config.yaml
activation: "polyrelu"
vocab_size: 8192
dataset: "wikipedia_en"
Below are experts of layer 2 (counted from 0) of a mixture-of-experts language model. Rows are named up (a neuron's input weights, with its number) and show model dimensions 224-447. Each number is 128 + 24 x the weight over its row's rms, rounded and kept within 0 to 255.
Before each expert's rows: a language model's description of what the expert responds to. This comes from a sample of Wikipedia text that the model never trained on.

# expert 8
What it handles: Taxonomy and science words. Word pieces in species descriptions and scientific text: species, -idae, -ensis, "formal" in "formally described", localities, involved.
up0 [ 87 138 123  96 167  97 117 165 155 123 104 139 151 165 123 111  96 167 121 100 134 114 142 162 142 151 134 103 103 129 105  91 117 111  92 143 101 129 118 132 127 142 149 113 139 146 115 108 129 117 163 108 121  98 120 103 124  85 150 145  97 116 110 132 108 156 122 133 155 133 141 129 130 163 137 171 112 159 115 133 101 133 140 164 115 173 116 119 164 140 142 139 106 119 146 118 100 161 152 172 110 169 122 109 124 119 119 139 124 126 111 133 103 118 113 152 161 163 126 108 126 133 111 143 134 102 140 173  97 150 143 141 152 162 146 137 152 135 146 157 114 104 133 128 137 132 121 139 124 115 145 157 144 162 168 146 124 142 143 145 166 135 129  68  81 128 134 112 164 178 119 142 127 116 128  91 140  80 137  90 141 139 112 145 156 177 138 123 156 110 105 137  82  93 118 139 161 127 153 124 147 110 111 106  99 121 146  60  97 138 111 149  99 155 141 110 134 123 177 108 161 135 154 120]

# expert 11
What it handles: Sentence and cell ends. Table cell separators | and sentence-ending periods, including "). and ".", plus ISBN in citations and table rows.
up0 [134 111 127 139 147 131 116 139 120 129 113 125 152 153 102 172 137 141  87  88 111 108 116  93 141  61 144  95 114 128 163 134 128 156 129 132 117 202 125 105 138 115 116 129 117 126 102  81 127 125 141  97 183 127 120 133 108 142  82 158 119 129 173 109 118 136 116 159 142 146 149 121 146  98 141 129 176 139 131  92 138 125  90 123 136 132 149  97 178  98  99 103 148 124 145 155 114 121 133 105 109 123 151 109 126  94 108 111 126 161  63  90  92 104  81 128 133 118  95 127 132 138 110 140 145 118 151 129 137 133 139 127  84 114 106 165 129 146 143 124 112 115 104 120 164 118 151 131 108 142 141 176 141 160 113 140  83 145 103  81 125 109 126 141 122 160  83  67 134 102 139 143 143 128 103 121 163  92 128 118 145 122 111 119 126  92 134 133 109 138 167 192 124 155 142 143 110 186 112 157 169 169 140 161 145 176  74 136 101  79 168 131 125 117 142 148 162 108 100  99 150 124 112 136]

# expert 5
What it handles: Determiners. Articles and possessive determiners starting noun phrases, mostly "the" after of, in, to or a comma, also his, its, this.
up0 [128 121 102 118  89 122  99 167 144 101 155 146 135 107 129 155 104 162 185 118 120 143 119  86 126 135 126 100 120 160 109 145 104  85 155 174 168 143  88 143 110 148 148 115 162 141 133 129 173 148 127 104 111 125 145 119 131 135 101 111  98 142 112 176 143 147 143 147 136 156 169 163 100 108 128 100 126  73 133  88 138 139 126 164 148 144 133 145  78 100 119 126 129 137 151 138 113 140 124 120 108 132 121 160 114 157 145 132 127 128 133 145 134 130 156 155 136 149 128  93 106 137 130 133 136 120 136 101 137 119 135 152 122  62 115  93 177 104 143 111 106 145 137 154 163 158 102 122 200 127 125 106 126 163 144 116  99 154 125 153 132 150 185 143 163 105 129 139  93 127  90 145 165  97 116 147 151  70 109 167 106 146 124 150 179 175 143 144  79 116 141  78 103 112 134 119 106 139 127  98 121 164 152 157 159 154 127 158  77  59 137 119 153  69 117 123 137 135 146 156 110 127 133 108]

# expert 0
What it handles: Digits in years/numbers. Single digit tokens inside years, dates and numbers, mostly the first digits after a space or parenthesis, such as 1|9|70, 2|0|15.
up0 [152 144 101 183  97 166 123 134  97 177 107 183 104 118 119 111 111  89 129  96 157 106 100 115 130 136 118 141 114 171 141 146 105 132 153 120 150  95 132 120 155 110 114  84 141 163 180 127  85 122 122 170 109 117  98 120 129 144 180 129 128 140 108  86 104 149 130 106 178 136 129 144 165 161 109 146 138 150 148 131 150 127  90 110  99 129 146 153 142  79 131 110 116 147 121  78 118 155 130 121 131 128 154  96 131 101  64 125  91 162 157  90 145 170  97 115 141 119 132 135 165 134 125 128 119 131 125 197 157 115  74  99 162 109 126 115 132 167 157 125 115  92 124 137 119 147 107 111 100 119 140 128 131 180 144  85  95 139 139 154 174 106  94 120 182 110 114 103 111 156 127 137 128 120 145 105 112 144 121 148 129 142 135 145 155 126 147 124 106 164 122  95 135 121 139 184 134 148 136 137 139 136 120  93 149 162 128 119 140 155 106 137 151 104 119 150 120  82 124  93 139 117 123 115]

# expert 9
What it handles: Prefix word pieces. Word-initial prefix pieces like re, de, con, dis, ex, e.g. re-ctor, re-venue, re-mixed, often in engineering or company text.
up0 [157 133 122 134 147 132 147 123 132 149 134 131 129 111 137  97 122  95 119 156  96 120 129 138 108 141 134  98 153 107 125 130 133 168 100 123 160 111 106 163 110 110 129 134 142 145 169 135 134 123 129 149 120 144 157 142 124 122  88 137 139 161  85 141 120 110 150  96 103 125 146 114 139 168 158 141 119 131 103 150 113 153 109 142 113 123 140 140 117 119 152 132 112 156  87 135 145  94 129 112  85 143 133 112 117  90 112 147 131  96 164 107 133 110 102 110 150 114 138 118 116 136 131 167 132 150 113 101 167  75  97 122 142 102  91 116 117 109 108 107 139 170 115 148 137 113 132 131 145 137 120 172 163 135 100 150 130  99  80 147 138 119 131 113 180 116 121 103 120  86 163 120 143 173  79  97 116 111 122 122 170 141 181 143 175 135  82 168 127 132  81 131 139 134 146 127 103 142  93 137 114 117 138 119  71 173 125 149 106 142 132 148 155 142 107  92 117  99 118 132 135 140 163 160]

# expert 6
What it handles: Common nouns, heads. Common nouns right after the or a, often in war, building, transport or project contexts, e.g. building, attack, move, community.
up0 [ 79 123 136 155 147 106 120 101 136 111 140 129 115 124 136 121 187 155 121 130 128 138 162 154 112 147 132  71 126  99 136  98 138 141 145 149 138 109 154 121  90 144 117 129 124 110 133 121 142 110 114 132 132 143 141 105  92 120 101 163 101 145 103 146 152 134  94 150 125 127 125 122  95 135 144 152 120 127 133 141 154  82 175 150  78 133  79 106 149 112  96 123 120 130 135 121 125  95  90 123 105 134 142 126 121  94 156 111 164 153 145  93 123 108  83 177 120 110 117 135 162 139 146 158  77 106  88 104 125 167 148 142  81 161 118 121 126  90 144 116 132 141 135 109 140 167 164  75 149 131 172 150 112 134  97 117 103 130 125 183 113 107 147 123 147 120 144 101 141 144 130 160 194 108 152  88 108 155 135 127 125 154 108 123 122 100 123 110 131 134  91  88 119 113  99 159  76 132  96 113 108 152  96 132 138 133 140 140 132  95  73 129 137 133 132 120  75 129 138 117 117 105 117 110]

# expert 2
What it handles: Media names, units, capitals. Capital initials and name pieces in music, radio and sports-broadcast text, units like km and pm, and list-item hyphens such as "- Owner".
up0 [137 133 124 101 135 140 166 103 121 108 132 147  98 122 134 122  90 136 141 146 148 148  96  76 125  86  90 124 140 110  79 124  97 115 165  89 143 123 117 133 114 175 138 143  89 143 141 103 104 103 113 119 155 113 136 167 112 111 112  95 125 106 166 145 139  95 156 149 128 126 136 143 125 118 126 137 142  98  77 129 114 117 156 128 179  95 111 141 153 120 128 135 146 126 124 124 117 110  86 153 142 126 124 115 140 117 113 144 147 126 136 118 113 157 129 117 152 100 146 158 112 148 116 117 151 120 145 131 113 158 153 155 139 103 122  89 134 124 144 113 172 122 152 129 159 140  76 179 147 114 106 100 195  74  87 150 119 157 139 142  83 138 160 138 183 107 152 113 103 107 111 113 128 128 136 140 127 176 138 126 104 119 117 132 121 131 150  86 149 132  96  64 101 151 118 133 115 147 142 189 117 149 125 146 107 132 117 111 140 113 158 121 179 110 130 148 114 123 104 104 163 123 122 162]

# expert 4
What it handles: Spaces, math, headings. Bare spaces and opening parentheses before numbers, LaTeX pieces like $, _{, ^{, and the closing = of section headings.
up0 [117 130 134 103  93 153 160 117 114 147 145 151 130 130 150 118 112 150 130 135 114 134 137 119 110  85 122 121 101 167 136 107 128 109 130  98 123 140 140 132 146 100 161 162  80 130 140 130 121 119 119 148 120 131 140 131 111 192 106 141 165 141  97 140 145 119 144 147 126 115 124 120 115 127 104 123 134 153 141 125 156 102 125 138 130 158 130 129 132 131 117 116 137 172 154 120 117 129  87 106 138 116  99 140  65  96 108 134 166 124 127 160 116 135 170 131 137 132 157 129 107 151 127 135 113 111 107 157 120 125  86 119 132 109 132  84 102 130  91 131  51 141 155 152 147 165  79 127 130 117 127 142 111 148 130 191 155 103 125  78 115 150 138 158 140 126 117 119 106 133 136 127 128 107  99 140 159  88 142 150 107 153 128 137 149 129  99 127 149 140 194 139 138 106 145 143 124 154 129 156 158  80 113 113 106 103 184 117 134  83 176 126  85 116  93 180 118 106 158 123 150 142 103 109]

# expert 3
What it handles: Subject pronouns, list hyphens. Subject pronouns and auxiliaries opening biographical clauses, like she, He, also, was, plus hyphens starting name-list items.
up0 [ 93  98 120 132 159 144 147 108 113  80  97 128 149 124 132 121 120 190 147 108 103 148 121 118 122 128 119 158 167 138 109 147 126  99 143 101 162 165  99 106 161 141 106 124 101 127 111 131 154  92 122  84 124 139 108 163 150 146 152 103 143 119 145 146  88 129 117 153  75 174 116 100 115 135  82 153 126 148 129 153 128 161 124 105 155 147 105 131 118 143  53 110 130 140  99 130  83 116 166 106 106 117 131 120  95  60 112 133  90 143 146  98 143 167  89 160  98  95 119 153 103  80 134 158 119 202 143 108 135 117  92 117 158 121 139 106 153 108 135 140  93 121 141 174 168 129 146 112 103 125 117 125 202 151  97 170  99 121 140 164 138 119  88 123 155 139 139 147 130 144 137 110 110 147 136  81 191 109 132 140 167 161 126 141 143 131 124  56 144 127 115 128 132 145 127 134 125 110 144 126 125 129 132 113 132 124 147 152 145 157 127 153 136 139 113 136 101 161 144 128 151 117 104 123]

# expert 10
What it handles: Football clubs, leagues. Football club and league words like League, Cup, Premier, debut, Academy, plus Thai-script and place-name pieces in sports tables.
up0 [162 130 124 104 123 125 199  99 102 164 159 156 163 148 128 152 150  94 125 122 130 135 138 106 146 158 161 127 126 131 158 104 122 122 130 117 136 152 132 145 151 141 118 166 133  93 129 103 158 128 144 166 145 121 156 146 151 152  93 163 160 145 135 149 169 147 144 148 142 128 131 149 141 145 154 133 161 127 107 108 109 151  96 120 107  86 154 161 100 123 137 120 109 127 131 130 116  83  94 131 125  90 185 148 142 136 136  98 158 125 113 166 112 122 144  94 104 124 103 141 114 107 145 121 164 123 148 128 121 124 111 178  93 154 161 153 184 171 144 155 125 128 116 123 119  88 141 118 123 120 157 149 109 173 151 133 143 111 145 159 139 144  89 112 114  93 137 132 151 148 133 136 142 120  58 111 107 133 145  93 108 107 125  99 127 138 122 108 123 132 157  94  94 101 117 120  76 126 124 113 152  96 139 120 125 119 124 106 103 125 113 118 108 141 108 116 134 116 129 140  76 147  95 148]

# expert 7
What it handles: Prepositions, colons. Prepositions and linking words after verbs, especially in sports and career text, e.g. with, by, against, via, plus infobox colons.
up0 [136 121 132 112 114  97 194  96 118  82 109 138 105 137 138 136  85 137 114 117  89 140  96  95 138 114 146 131 125 143 135 127 125 139 116 115 118 179 126 150 133 198 166 151 116 127 127 157 120 121 154 188 138 143 124 102  96 125 131 143 150 120 117 173 150 109 129 108 131 132 172 140 137 140 102 138 145 156 148 100 156 145 103 130  96 180 122 167 105 150 137 115  89  86 113 103 169 132 133  98 138 106 126 149 135 164 127 147 138 143 168 131 153 126 128 137 143 169 134  89 123 139 130 120  88 129 170 109 110 105 113 100 117 103 115 155 145 126 170 123 112 158 117  97 157 112 135 125 152 113 115 138 130 129 108 132  97  99 117 141 125 142 124 163 146 131 168 161 110 120 134 127  94 120  96 159 146 137 102 135 110 134 130 138  94 184 151  82 101 141 103 109 159 112 131 113 144 108 118 114 153 145 104 119 137 156 128 124 157 141 147 149 100 134 110 121  80 125 142 123  99 110 143 131]